Weights of a small mixture-of-experts language model, trained from scratch on English Wikipedia: vocabulary 11380, 5.55M parameters.
Below are experts of layer 5 (counted from 0) of a mixture-of-experts language model. Rows are named router (the router's row for the expert), gate (a neuron's input weights, with its number), up (a neuron's input weights, with its number), down (a neuron's output weights, with its number) and show model dimensions 0-95. Each number is 128 + 24 x the weight over its row's rms, rounded and kept within 0 to 255. Numbers have three digits each.
Before each expert's rows: "comes after" lists some tokens at least twice as common just before its tokens as in all text; "comes before" lists some tokens at least twice as common just after its tokens as in all text. This comes from a sample of Wikipedia text that the model never trained on. Tokens count by the router's weight.

# expert 4
comes after: ".", "\n\n", "==", "=", "===", ")"
comes before: "\n\n", "==", "\n", "The ", "In ", "==="
router:123114150094096150197106134093138170113114120121083099087112114133143139117139141149185145124104119156096117185145176138154167119134127136089130144101156157107122108066134157111113136140143136142128127131119129118125097121095089112109146123108165133131125097142152100113089120131109116134
gate25:092141137123192159139130097164152108102132100175169132126158139156143111101106120134105100129073091123156107099157088153117116148179142080136110134140135117132123101131129109139120148113110090132158120121127137119074121104129108098151176152136142093134119109120092128099148157111117123131
up25:132095106134087156136132141139122135091154116109083156140151142138102123109135134096164120211140094139154091088122082116123136111138127141152090125148161124118145126125168109114156133102116095103136105127112114132130149130133123098159142112147119115110147108070116050103136134113120150131
down25:139147113111131144158157103135144138117136103116123131097149101138123120087124102115134097132107127130152082065150118127135139101159068121174114107112178053145110144109165168147119141120117133161127117118117110140119110125120142107103155147148162089132138074105103113119129113136112125173
gate26:102116120135087130156128111121119128117135125147107132087184147116150117169085105165159128106144094115120134151055180132166094155095143100158141091155134138111096128102151113136092166123091129150124121126105130123141135109106118115107079133118116142117118166137121126117152168099124104154
up26:107118132133156142101169068151106129097114158119135159106137097173146138093121140158141124143071127165114160127103149151123172121152151129094091165098108148149109151128116115152144126144109120114118138143124124124129154112202134095123132114139082124182133149149107107115108154134157127129
down26:096136121146150109135130052166137124138084152132122131163141148139110131115117150098160137119091147147096150110116113086110111143119102151137127157132138121158110105174138176111149157111129106133147172151102131082121111119182103106178139129135075120136134128129108117122125071125111133129
gate27:128114154078117123084129110139113118097101112151125115134143093106089121153120132095153091131135171114107150158067166073121128123123110087136113117126128104128155104151082116118101109123136170109089132102165121098104138156124148154151161154114113140126169110078139124169122131127140127134
up27:100162098121093143167131135156109110091129102100127092155176155145142132186082101130152101147112127161119137112134164144117135139102087141146182076129177083129123120095144144142093133146108130141128155157110123098124145119145128121143097133120144113144087121125125096126143110146165123151
down27:120188132164146158149129147130103134122161129116114136103072093150204156100140105109103120140158150163144149109147124139139137138143108136102150121138154140148105136099129108161110133138087169150135145130131173163091171152132118170119136142126128087109103119146091088140129142114112128141
gate28:124140143106110157148108139146132149147089165109158179120107114125113101131135146122099119141130104176111142132100113107162126116125162068150122118091086079172147151122108125128089116135160153141142108127123115134139106117129094148157153131130088142144146190121130152155098139135095151176
up28:095133121127127073148172134125142165128084163096136147152147122113118123141160143129145079115156133092146096172147131149159148121104153138140151151147129144164122109098148141127160133145151142102139149105145101132158096158071111175140099136130131141130187145115130158121106101143145154096
down28:099151115124106109123132172168147117132097136100107108119151124105146108165146158118116162097122121106148114111129134104092136114137197125105147129122147137148118071112125125158195139111149136173156135150098150161112181133145159087134153140107171113137122114092108149115134102143141129108
gate29:104110148082114144177152125089120129101082150132116136086165104162146148104117129118143103126149185159131106090106160113122094137092103113128134115117116130122091117134153095112150132145143162150105091151138163094110126147081152111134111127133174129183096152121130144131124124111160120119
up29:148173095119130122115149109116125131130147114114079125126124096140123134136092097123153127140107113158125134126123132099113112122102127122095114111125137151166162125127131133134109154075168100094077123100142112124160100120121137103122123140176133143071193120105170200111157111143149148119
down29:122155128115102151148137121109126163146165149098130146113078113131136142158181174140179086140101090144144164141117142088139094164125108143151101169120105113134131110111171124114101088116103145127173127135133140151107137151147161136136113133117112127123168155121130102153135086139132071132
gate30:116144114144111116145150124159120154127114138147147115102156101100166068105125145109134145117103130109134125110173123112091165161142114143101126179123144139083162079093122117136144104180128158103152138105136057080117127114134117102146121150120119137128147123100137128130170161110148150105
up30:102113156088104145141154126142132140158095099149150096105136134162132091124093133132158107113131145154095127114135143134131080134117169115099152149108157128145095190111169134122166084118124129149119134121122078138158151150099153119138104148121083125099128131142105105081145096174135152137
down30:143125085139131131127076140116116082116141103097113108144139149115109161161165072136141151113077132145157128106142115159122178119081102116158142123174094119125128122170119131138113091118136122123128123142115157150086147104131111120114118163130153128130149125143157128153190142103107164092
gate31:092135159153096116166108117138138159093135115132147101172141141146165143137147107098173161141131115106128148163122106102114148107167164121117135132131170116092160125112108079130118113125103151137179107095132183085141144082116111107143104149118136135136111139116137173101125164158117135131
up31:152092082102173105085098133165107134133121136136129126194115103133118129136117151112110088107154119146121157155081155122156099117150169132112125084113139143128138132091129097122120081113118144126119160145130141107110098090142123115133141155138069131132149138089126116111126097098082105121
down31:134113161150145124119112097117110175106085128130108150138138171132147079178120130152117151145078119102118113157123075142171095093124137110113129123135152095146153154144094115190156136121140125156134115154113137154095126162125109116119135121172141117159142158130126108154086172135139142128
gate32:124101141092134169092089123100113159148180125131131131143128142140166109107125125146138151148140125106103141091103135138099135099128147163147144141123110102119071094146170160169129163126129104067106063139090136119137089175102168145126116125121143147114107146123145118112152135135133124122
up32:173127151152150147116083157139111130112071129138116183103114099114099135116127114124089147132132117108119122129104140164085121113127131139160128130173118137112175125070111209117122113170150148110142160128121124151135109163160143128148143135154173107134131128158155130123133148141114157137
down32:162140168136127150119105142145145168117116096084166159120137120134074128132170096096102149138143126091166114158162139121085114113090102152134093130151114129150126117089098108139106127167138124153116182143111103181147132136145122126123145129166106116137135170107137141170148143152122113144
gate33:137076105150140140113158146139132148127125086161114160103124145148110108147136134150138104097105134139086131124138151101102115173125135081116139088100167104137084132090115140148158114137130094112128135128094096088092103160156126147129159121156141124105120133175103114080125140102139155180
up33:140158100075093124143100140145140105164139150133141134123136154134125121126141136134121094125129129153112161115105098143094108127120153145149118160163153099136158140155182108119141182099139132133150144123133106149168126055132132122137127120121098085052139109095150108133145114090106109111
down33:179131097075126098159161134145163102145108119170090124156166145184137133120157130141128140144151108159139136145119155131151158129109132124157112085118123092124151149163166117114143128110122153145111111139122132165153149089153164130123138181080173120121117125129143086142104131151126139118
gate34:161146136098150099107113138162134152144122159129151114120098121112139148141130114092175118108162139145121112121189163126099112146123153102120115162086138109108137127138176133101154112148167122164056114150108133131168109103142157125095167144109141148126155156131079115136158128145155138120
up34:159143122154177158122134133080146103177146136103136103159090120097137160159155129098153088115113142117136131084159120141135152123120141114115086125135103163140093117135095126125125108142132132108113126136157116085102130158143134127153105074088103069124115101171152137141168124119115150114
down34:100111139176141175157104148120136117068075091148158126111154156099129096130094114113114105140106148127166149139126072104135145174119144108116120127124119136110116112098131137150150120139133173085111174110155123128136172116142131132101138128110125129107093123171136086112126166125126137094
gate35:128151122111125116146132142131122166108128106093113104122147163150093120115143152132092114165163109133120117124148166083155143140126113106189133091124127108116150106127138103116133115098178148123115140186134161100146077128088135120100113159142139120143140135101154095128094078170160131093
up35:146143132156102076113117140131114116108097155121137107129120160090136104142150143138138108140134071105145163120148132116097145097112100113160145118124152105133147135093090117160090096091150166097084129112122103073105148138120122118125083098087117111120145129142118124133141081093123075134
down35:105126124139132131115123160157160126097119148095156165119148106086184150137162113118161150105145085137152144134103107179124118123140105116121110162131126144117142123143087099079108136134143120141133151098148152126082212138171143123091096152096132137147116115126119139125098111136103115115
gate36:126133106176111142147119127129161116108159125134113101072157144120071151126152139131097139135141111111129189127115118109109132121157082074129112138098128149102139098157111145120123172139106096136093169134142138131129050105134097130132131151115133101132103123139141165106116170120123123159
up36:141141132120133106111097151128103123136154160182119159162167121133122135115168149171136077188135153123092145122127130150099109170117161136119138147128118124116094146159138119100145115121123167170097141151123151090124119140132101147126086119151140153114137133190155091097126151092135154122
down36:106115117079136121153121164145121104080107068123094082129097126142144125180089136121151146124141113131150137107150159116121130160118132176147127155084104145128161133164108182142119133124136124119113153120090139075143123101188142126109147124142162132140108116126109103152103120110142124101
gate37:118092110116107093123149125132141112107110130122106147109136120168154149151088164154115120122147132125096125097112198147082082127167124144109146114161119099114126145127125140107113133128147144114145183117111120108120119145122131114107075112123145153123097068132146149078122080133159164159
up37:105115100119150129100141136132124110169129135123162120135124151110123156142118093164177200087144118102115078116137183132125113145141149077125130121121167135148088142108105126113112136124166145102145115083130145108131148072149159168133136123149124112126141104116155170117140118150130084127
down37:068121165132109120121127119097122123158134150131146146129133122122145105109167181084126149138162135111162133136132132131126156146129133095098110124101134164089166092189169162143146122149139183107104111144112151125152131160104097088138153127160144161133097148129100143121123118142112086136
gate38:133145106100136112098119140098138146098128126136136069134087114105120088133157137112116138147116117125116116128098184126141129132113096144105121160128085125172105115143096148125083080175177163131120143153113146163156159086178138106123157142140098118147103127159161110128133108146127144153
up38:162094160091116137109149172130171123132143136111122096149148171122132094112131111112144146150127146142124096097115120116128130078119112149093104152124162130115132104091146123177159134118112127116136147141162118131096112160083088139086115098094129125123087149130158166086122092129182124134
down38:139140128154118140063131122157153112137114126143096128107159171111172135090145098140150142155108142109151137101139066132081123141153134126140149104097120133147152089176124141123155135151160167142132097119092151128139153114097116113160152116090106126087125106132137125150128148146122132193
gate39:122145106099110135116108115126104133108116119147067106084176126093130160120135170126145108116113129134148127123104100132114154133132156133090150108133120117109160110106093141161105139155159080109112096127101133151190100119077118133113156159160097139100140093122160151107112141100086112136
up39:123151150135099134137105135175106099153144167112107142157144132114124153128120126098139131119142103135098131100112096149150125093130148135145120153146143081094148124120178119161130144121152079143089146128127140083141140076136120113111150104116151087189130063083139136124145146140148099106
down39:086145154142124102119112087148158121126169116109105147127142156135132122129130118163128120153168164150102104111114140160125123146180113135103119178159174083072168119122114162136104125146145138112147169135159133112156112139165117095114107190108128145120135125130113133164157119151136136160

# expert 5
comes after: "- ", "| ", "(", ": ", "; ", "/"
comes before: ": ", ". ", ") ", ".", ")", "-"
router:131101116136095162172115108184159125144111098165129126117131138112173121114144157138115122143144098130116087179095140102143120177143121103114062141144120093104140121119112113118138125112152103117125104144123122165134113101124118126116150143129164132076096145115082125149184155158142136152
gate25:174124125151129133100174109162118102150132157157147170105121177134138167124132143148116115140111150177152072184149129153131114136128150139165119105117164141113104115132120137123129183131125118114138140108166126108137139113132148121135136182140083103122145096144160152109191123124128109134
up25:179081149169103145132112115116104087149100117090127154157127117122127128123141142139121157136139116119122090136132143126153164120094166113096155111136126132157131145133122154148166098108150130097136138148108106079108084100130163139152146126104146143098133130100166161155185150143154184140
down25:107142132120130153115125094134144108103158136154093144143094186159158139104123099128152154132147131099149123127173112105131112099130154175130131133132140113117127113104107158134119161140177142128118149114049147182125143109134123127102147143126083124120159152095109172161130147113175111148
gate26:137138154089117151075115168108123117130132120125087117136125118138108133096133160160092151103053165176127132143089171110138131117096157093101116137124127117115109123126134137126172110137120124172133124125145145098088087162129141119120146148089144098143129161124111167159121095100140137146
up26:108110107146123134142112151169175123133102069142107149106181110127129129080114103149128103120101129112090129124136120128128146158082126143110103110136135144057167142100129149106141118104142113090073097146140112103123136147126130094116152123167103153141170141141113092111144152118156112151
down26:094086117102080092198092110153139162132109102167126150158128133155161143116111126109121096110126125128131095114142118121123140139156168128163151087133104100153156120140159134131134092093108153123151149153145146148079176130085115108136145122173126140135130129120119125099160094136110128128
gate27:194135141116123108104107181087153113088135161144133132144143113130074146100157129125141116162119099134105104151096125126155094092098151174132118160116139096144105157149134102094116117109096150125112119155095140149119123124162106155071116138103142126124145128110104135088166123141143134104
up27:163082107111148135125112141141119115110150129104067123109163108137135086161084092137101139069118082160174134176127132110103100158112128103111107151112108134132099132120132114110090094104109140147101127145101127127099132095135154147091123123142142153129144117106140113113118101072119107106
down27:096144112137078180156109087100096097116113136157108143131126105148174152115139092121136098137096098160088157106071138131160123110145121147139123151139120143132095119098145125142082145125106123140175117079124136086145126097113137109168102140167113149145143114108124139141114136116102100109
gate28:130122104146111170150163072179150109122123165143137108129131102160108116139132096151150112137121192133063107112097083114110118159135114105149128164180135127125101110129102145129159117130151128155147131154148106121119129116117109122150171155079109144112137092117106105160111135132141103117
up28:131145115133186155121173130138144156117135124178109149139119163126166207114130132126153119139103134109122150127103158125139112149140117108087167123146129087120094149138119124118069163158136105149136146135129140159105136137164126127128112105152140141147119152156080122138153117127067126090
down28:110078132138087146153114106108127141141147145104125107159122097146167113134136105145125137152144129158146131086119157130090105138144117121137127118169159097120127084148160149097151119103119097152101147105186121125143085122084161135116083182097112156100130132159138130109102102112097124156
gate29:089101117077125118176138112166159137146132113153106147110128113155188124101175145106109124111076119109136157157091155098122091133101142098152144113148104137100113124096108142117117124149087138145138131155118146129111143145118144098139157154141068132115153155132106145131156151091146122159
up29:080090184140116112092147132114168101123141113141125079119137088181134111098130150131108116154099174100111158140102168112138139126119116124139124160146139102132113119169092135130141154090166142159135132147153090096118118085093145127097138111123128108099123105145131138119151075136111132142
down29:129157132150125108133121146130096125107137197103174112114153157120121121105149193113130115079131096142150117179107175132106175145101150101095114102158126145122115063123129170090159105120133128122150106121121153155113096131114131160145123125136104114133108130157107117118117150143144107127
gate30:123070105122121127121126145158124136159111131111132101120095126158144104120075133109152128097154126150159125121157166120121114087129112130142085085139146106128128115117162136077072070139136095131124112180107099122128135142100108157133101132126148095163101141163083107120123149119156105125
up30:143145149134113137157101114091123169074122082132103114131123124094141113097148105117152145135135124132129102138087116098118090076145112148125132136106107181128083121126084109167126180155131138166109125127134153134089186128108127103128116142133152087094150105125137153118122174130121140111
down30:128117102140116113092132133115124122137123150115119181144114124098146158103097108155145131107064128160155130115100138148096132107162133119093155130098094124114059136121135094129097123109135129112120136116129091124136108132156156099135114170104133163123150122118157150079084112156173164165
gate31:128081114063140134129155120120120114106123110180149141130116179071107100141138129158109104148178129113144143100098120144185073110152139111126101110125133128133149107121122102100084170125114119079114147108148144128114154094131111148153125139123154124133136120102145093145097151123100133131
up31:098161124152078180122086077159111151136158166140091146122118120137175143127142103119131118147120133182081120151109131146176141129109142129180125153148151096116123130129139155109089111112120145150104105118154147110090096139159130138106130155151144143125146148119089148118129113118116092157
down31:143163114148102092160096113132147149175167166123128110146101139169151117144129072106131095109126119149134117142158126110163132149131164120155110135161127151105114144103138150084151119096163060156098123133138154182107114111109085137122121101093134152139137109112119152123116149123120154120
gate32:147129100126087137114141149125088134143139165176136135105133179151158116165140162138179127152142090155097140129112153138124107145129100098121116129104142124178128100116146115136149145133127108118138130129166095151128122094118116178119158119158103129126175157106056109137128174148138127107
up32:073118097153160119153132135147083090126101122088110088135109082137111127092080135140121153122139138127149124110132129156156159137113146128085134141132118121123116129100123144153129151081101168127143109101117144073144154111107134125115116134126138099120186157131156070116109095113124094157
down32:160123142108154132114110151124163154094094115120122123171132134148105131156122127170120103156115124131146103153164147158131105142145169134137121105072104089132106112132113140167149096104121162141124091158110129181084090143152104132147133150101137184116158125120170122086148128141159137107
gate33:097142076113135163129149140110152120132150118143101120081092137134145132128121193125149147105123158107093101140132137150129122121141142141104111113146147138127126104145108136123089079177139164093082115102103144086122119105185125153163105110135157117116103156101102160127079133118112145147
up33:083085129124145131155125133156150118132158087075117116150087155156139141174121150095136147164102116118154125108133085073135131148131080091101125158159128118111152154138112096070112108137104122125090165140139162122138132128130129146105134128145149119120116135136121085098095165138126155143
down33:118094126180161137140120134124113130140080157132123093120134133125129098133155134162113103139122139113190150105138140130130109162117164178101162121167129128125143108125159111085149159147113108136075122135157097099124163143115146070103125117097105111148192137136122105120136135100139108105
gate34:122145129118119120111115162106135087159107133155167153150087150122122111139114108115112147090115131132136114124126156116213120143130078103120140124115114145142135148139082097114071138151180100132100164132150141108122134136127149176157136136150116124173097104115144153114084136109089136129
up34:126110126132075121108140121117103150162135126118123106117145129115115118168102072130154080157091153183100128143121107145128127167101138114087123128133124102129157100167152120153103077105102146110154145117157118128117121102143084115134130157120107109150115119073106132117070112118160143157
down34:128130124177082114096137124143142091120120091112123166169159120114148115165117093166162112182158122134092104134145088152119128165090136142121110120121127164107111089140112082169124114148115154139138089119130149106137144118107157101140127102122129130138097114085110135095146148166130099150
gate35:106148166169144132132143131128148133115133118115122151105129125131106087145141140167127160144161117160062073099062169107151111141092114162103135136092139116139082141108103149133126103128132075094152095138113130157126135136162140104104119134138127129129165137131116118144170132157127160104
up35:126088118132113125134141103118128101118154153113084140119110103118133128093138118086126116095110123116106106159110172134121098127146144133117124115090117135116142133114126102131108090068117121139119089148112141141115133175150176109129175113144108129103111168081130187128102178075129120171
down35:159129123118142148105154143116124126148061130135119142116103102109142150084097112141116135093159106109133177110173074107140094145108136125152154133127129130109135099145148172148102124139155145126111151081117139106124131091108088135167083126133116092094141127118116120159137091190113131128
gate36:137139110144133153111168141140153157084113133151117164095138129122132091138082123125116089124105122105155147081107158102167158153163131125182146105152123155112121152114138134065124127115097119135127089155097137128121141165142103117159169165169122138129130176126141147162122156120153123112
up36:101173153169103138138094106104093138071147206140131108119106119148128109107156109145116119139126087111122151153143122133116134094156109139103156173138138137105074104126113120133141146104136151101122092127120119162127146107132104128064136094104124134116151160135136161164126159148122121125
down36:119125149098183126064138140130167108109135130147109150151170149104133150133091129121134137174073173122128147136103138111083134166121132083121133123147125123143125164122110118119092096117119134132119158137138138122110124139152078156135139143148082103112119173183134128154155132155163127137
gate37:139119132110138153095109141145145120144119154127157122122148131188169128105093108127153118161157131145098088162157131162105131134185165114148136161120153080087151142096106112117146123068121142155142118119079135110132137105146123125134165126173128110104136128137158146149130143174150147150
up37:137110130144124134127162096130144138124122106107131125155092137136126105123088074107150126107116070167119200106106103145131142124124121081116107072101173109100181148121113110142130128127115103142127136133088101098077172126136131163112132124129132147144132128131155093092120112146096139122
down37:099133140120082151117109147149145159122163089133093151175142088122123120148131133095100123173173136141150100089149068157124155113107103171175088122107164152152131100146111132135134140150134131164106112102136145163131170118125151098148137133119119137138106142118080136116132116143118121159
gate38:122128161146116130135149121148177099106131146117162171124119125178145093101131060163104116120115127152121115130146112108121105124148125158168150085162096135142128134124121106075162172137145151138139106137128107147171136115161157136151150130080128127132123072139121154101108123107146167136
up38:117142125147095117104133137097149135151142117099133125121126120145163108126144123140154161137149152127129167126146121129121131153095115156108138108138105121108126133179125151075157159136078146136135110100061107161086155123111089105148106079113160128198130160117119128113139110104138108079
down38:123142120095119142123129145109148145136116129103145128084117086085111125172095099143087111206159146170132149127098070160115154168179122134140124123145129112139182125122107108134125136161120156118156114141103119153123132118128145116101085157151104149127084119116107110122110142117138142103
gate39:101173111131185139157143136141092121128122119110106135130123140134161126156130096173134072130102127146108089106092135147177116108138132133151122134124132184146152104150152149205130119134131108126135121133139098145113081166116102158131124093096123102132141179131126112165135110135133155136
up39:120098137176114130145136145108125147125145094122140109121133122075112175085166161132129132134120136152123109108160101076120102134146170106124147068112115102142084136113111174133125122138127177129132107130114167144108124128114128100115125109092102142141073114149135122086141094115088091135
down39:088100105146136107135126118129148154139105121141077118125125129150168099165164142126125103107189138121104139129125151124073146134172109154100143140118094105152119098151088111142107140144121114102163129134153112140143154131098108123159097115166163141148094122081116143174092133166141100136

# expert 2
comes after: "\n", "|", "| ", ")", " ", "0 "
comes before: "| ", "- ", "\n", " ", "|", "."
router:149098121103107174157105147125118154133092107118123145114110113130154133135120151161185125158115127130124115141119146163104178093153162103086096121160100138110124116069111129127129118140122108121122062143144078168127156143104099130156121164144132140097084155125136119161142135145107128117
gate25:124141132128158149139116127072105145086162166146137131117165130115153159109115172093107113177142174105160128165135122115122192145134076123151149135118123123121117128116081120153141138101150123093131134158101098122131132151082137117144109153119157128097155110145114106100104106132093111159
up25:114136115145146092159138140124100096131105131142125140137128148124136100083142091157131118145146126082123170092144122135115102120136139134124119089124148119134132139135124125157176101118136116159075131117093125089140104153138145172084138164171178162155109122169120138174119159180144163136
down25:131114132121131111146108153153168145124115131151108098110159116147116114119119152109149130174137135126147161105137103143113147134171146211111111116100115106131129115121139123147156107115139143152160125143147187148136117155139118160172081139158085192150117116133084127143138076135149140128
gate26:133122137092109140157105079147143156169102098136155110121133138114129139149127165121113160112126107141100163151153106065124097116135139097119126121162143158106126177129150098148154098143131119102152120102127155164120119150121149174061125158144191124095117131127111129132164116131141122152
up26:127100140144101153125142120174109147134126156101164111134125119132156160121114186119119104117107102159099130125108141160114117140153133130136156162154128125151142099134116127143096178091124097166083135126108148111144164117171112064097106158134092180114143178110107157142119122125130140134
down26:133142115121122112121124138133133126124087068139132136155102110138092114137163118124125104169069142126107121145126107146112143119160130149105155102136098102143151097122135155101127123127127092150159135133143149092097082099178108157191157145131102082146118093111124073133101133095119120107
gate27:106113124146114159127104129146137095155138096083129099118119151144128154159135095144152103135113124167142134162154137098118121133110134151130140129134146153108117125088121128140099147146169113137070133165172169077151125088115165138077085153112163147127129171113146127134142149128182138143
up27:151122106128163100123100145154097184131154187096126124126091120126106132144157150146100134115129133106143187158140094115090125134152124083133144121141103155109157092107133106140087126160172115159104160129124093155151156105141141116121102145114160158131126162163138112160119133108151157132
down27:126062093126104129150139140107125124107158080105095157107150131186088129110174123086127150129120134135123115108047099122131150129120147184114132154135147138136122075118116123132127163141155117112178141113113102118163118147088124109160118129118150124129132132116146147121138130132153104147
gate28:117124107134134132140139149120151073091116126118087160111085137127126150125122139165118107148153124096133118094113163140130164139092116117124108141138154131109123107129128113180102087151127126099153137192119143128122068128135104096120123141175162154099172139160138105170134104123118088095
up28:110131147133125114178120108133115139157161116121119168121125144093100146103159147134112182181153096099140124154134058087162101098124117134127132117142096110104115172121134120106148142113175121124122148100105109136120130169122113086121156154146173121136107123119088126125140136152098090152
down28:130115119150119129096114116161115134129100135093144130100104132140156130143124139159131148162105128116219116184125064111120128110154152156107137089109089145138158133139140102144174133124113131127082124109125129119139139160078120106129155127151072104134142136156159110128109123115101113154
gate29:145125152137167161120126117101136153117105154121132135166139131156136135117130118166135110130127140126152111133100126091109138149098156088095158108131098126182146118124107121135117131131099098135143139120120095111102115134133100109107144075118055152120200121148125157117075074108101154138
up29:091127115099095112102128117151154142174083140128141144130067178135143149147115106102115132119088133134139110157102121089094159173114142085105090126127138126135151105152148112101087151112159131121140132112140069154144125121151114138167119152106121110132153112114106118173108116106092116153
down29:098125128145108096121132085091132138104090123132130106152126140120114141140102058110102115125115152113151141120148135128142096069128076092165143128177103107100146101125145097180114150158121108123134143131131118133079151148086150101103152106123157110125116112098117130128116110107138074118
gate30:160145164158136128129109117097110131151111143171129146174079133177116127114112119151098106124133143122115097151107084121158081084118136113100134157150164133126124094121151162143161129148157122121114172127116109085134137147121156172131131115086110165140169141131140136104133092103163130094
up30:141145093133105098116125122131119152133124151168122149194114144137163148149147129136139113089151137109157111116135129153155105110137117129150151148114108155177126131158168111166174097114131126128130139083146119090132145138133139141107138142088138116074133145158112166118106165096160199131
down30:146148140186130132139120082101115166110127158106154141142143124154084112099110141122132169176120106138131128104140104123135102109088115144165137094148159136130133119101155176097141120125179127146147138158120144115103114114095141135097178109134116151121146149160193158120127143120168137146
gate31:144119112157132144172109157157150150093073135123085157151134103157131112175134140149101092095132078095150121123127103124112164125155137121150148132144118107146094097140120153116109127127144103144134110104153167148141126172117139157168145092138117130095101109126136133141112073180141098128
up31:126142118102159155136130121150110102136158155078109143107117145112132153111137149134158164154110139157072150108128152108137140123115164180086102126135102152123156134106124152160130110096145154117149165149092117116116117144155082118145079119122153111159150141175133124126101176107109149085
down31:166141122142121099137158136134134129132100137119105105170072089099097128118137120137143102109154124134130118148107113097190108110091091146099150145123098117126133124198108126150111090137115140153132119157058100146117132134132110115152120163141143104125112118142121146067127121145116111173
gate32:140180158113124158136133143137140135116117145107100142140117126139160095150097125148128108148138160137109124133167126116089099112144116132135122138132150120131139127063149102146115092117100083147148176137143155105164148096139138121150140174101142092167103116156045129092118119134139130090
up32:118145112154103121151135158134187095137135109145116103121135118113174165110124094156117119098108137154156068112102122150124120134102163131097171114159172132152132109122097121102140142122122079127134097119121121136128137119099184105134094131134154169131160160120120138186142098110147110155
down32:120127123155163153134125145119135115130142127133083103139137131119130120129147065191094119098123112122134111129124159079099134162128186174131141126105098133102099099132147100146084109144142147099130127159098112139184124133104120139135158135163137166177103142141121134108088111158147114126
gate33:098137120120128123119105110147122121135128136099147120128101118078143099089135121136123138139104064182159145132143092104164144119143131166157148138123119122101121106081111134116136166132130154140148137106122120127158150140178119103096127113117194170109088157096095117136137079146111100155
up33:145117145149135114117133131128164134159127113114144109122145150137106068112130141129136135127123167131108129094141174125161131119115139048124150083149172075120091110119118148122114111080124150138106124160147153081132117148145113098129124092120138122056136132145146115166136158142141094118
down33:142106152129137117158063088112168143130175142135147150131143098103077138137138123143105121133101117156128112146133134132131175156130069114106152094135110111128060110114137103125097117134123072139156116143138146167156154138143140131156104130138105139121127133119132152116175118076099133114
gate34:137121138093066182107135110127150111092096100132117100106154137138129146127123105109119122136152126173117153098148172117101153133132128118098137124134127127093085093110153084164143123145074111129147161160080096154099164103112132150132148129139123119127122126100105137149150117125098107180
up34:122127121161109131156112132136103126181168115129151133165112095155070127177131111140165144130126108117122132181137128166133094128100133213144153111146119124148128140157094122123123122169139084108108110127123155111168122139129152147110111160099137155174156141128144134126148101128119127101
down34:121129125120109117101153153114141104064067142123119083174127125118147169155138150133170107095115103152122110139143160137103103146145120084076149116130136145145094107132122117114103127155124153118127171100148104136144145114097087180123116117135162107144125093136156139181121109113135125119
gate35:153148166117123152130113127164153114170121131124121165154161114152130113110128186110125139108090144132119105109127154127150127131080141169166116146135106159119102166159125141153176116110097132106121156140094085121129134164111114088142128130150106132183082103128160113148098155139102156143
up35:157139134137179124114149125100106150112120180085108145133151115152107127097074153129140152139130149167135124135109075142140124109151119140140165129126088172134158096115110115092087141132122112095130147120130105143102099098099099138113136132186177168110112113141102158151145158132122144130
down35:155127130076165110119136123143136102152095114121115121160171123163109114134137150132133139104069173135172136108106157151113122153125101160132105082122125136146134175118104112109145167139116137094128120138161111134137091102112145157126117152144127132075146137142167113150149136108052116131
gate36:143138122140114107097129139145139114127125148131133090116110100156100110141163132121100092145170172144058151100114136116083155166176188099115118176132112129113143118105117109115121146124115124117122150132137157119131132134131088156123156081134076119141147106153179115143121137132112166151
up36:096108156156118099095140126124114120110124111099120105158130128155152142172098134117092130180120148106157122124111186135093105131105115141101083115120137126075109154153149098088122122081138161144163147183122152126116125138102164124091137099110085120123139107130129140104148094156130136106
down36:114172196128098156117147134111128152118170141137149109129113180125102089104115141111141107128129151096148123155145139139119137111114127087158139098153089076101131126117110153168093147150123134086137152073147135150129147165142122134121121160112149125150107152117101130159100137134092088153
gate37:072136121126083168125139084147160150130118163133112142107122139119139103130158122103140100084125114150100153132110122097119122108137125130144123146114164116104118087140120117098095139123173100137118107113132113131138098152135111114104108186173138053132155171125146091132131140111172130155
up37:113136148130163116167096130118130128130128151098150133132134103131122109094184084121156103108147079135101139133127126078167132081098132112169134112115139148118151096167102127097109123138136125139163132077118168143131128129116127151099144110168103078099156105066157137113128122136117137130
down37:113136161139139133122146138141127164120110126065168144118147153097108147151135113145113127128144139120144152128145095132114121145073119087128109116123132138132098105152134138134120080195152146124153127124108122085129084147146146155075172075126142124128113091162128099145089126088092123144
gate38:142107090108131132117130123125138118104106135112135186129125124110103152132151145165132135153096137156118124105136147174156080137172174163152128156166131149076094169093116100122118128094166108151123108112121117151174142149134171124120109125085109092115127118151130149102116089113099127152
up38:112111112123124133104079130116106135081113122110161124166165134061117135074122089132156136152127172104135081138144152144106141119135124161135106112128137130095158155145094156104126127124159165121131113150114139107124118182132172151126151082118171116117164110123153135085134152129137145126
down38:122129169146153107138101124092132130133108182112102110103099113173122119154158084103081084112138113123144106114132119103128099074060158089153136109127128133151130124133140126095137109109108080094125165127124127141103083131154147090105113131145115093146139147127124152144128115131089132133
gate39:140116190099099132147153148153183148131113138127131092124122107122173138181091147122134159151138137168176061131105100119135165115181151149127180123114116125117119137138142117153111090146134139106114131123108129149153099119136149160109102129131164126131102137125145119146085126124099117109
up39:096154132098124132106154145129110117136123163123172091159117083161102135140094103132134145123171136178148117160099143129125124135146137121167125143157133164090138133178120134154154111167112153140153132140123135156114138084077089108142085146166067105158122118131119140128116154123112123140
down39:148120121125115125129149131102138088107140154154123128165123155132094122142115166090209165081138109146100168083105116128127145141110159141102140102147117115089105145115177101122146093176140133153142161100153146166122118098160151121129132138106140153167148124106123128120130120158115116105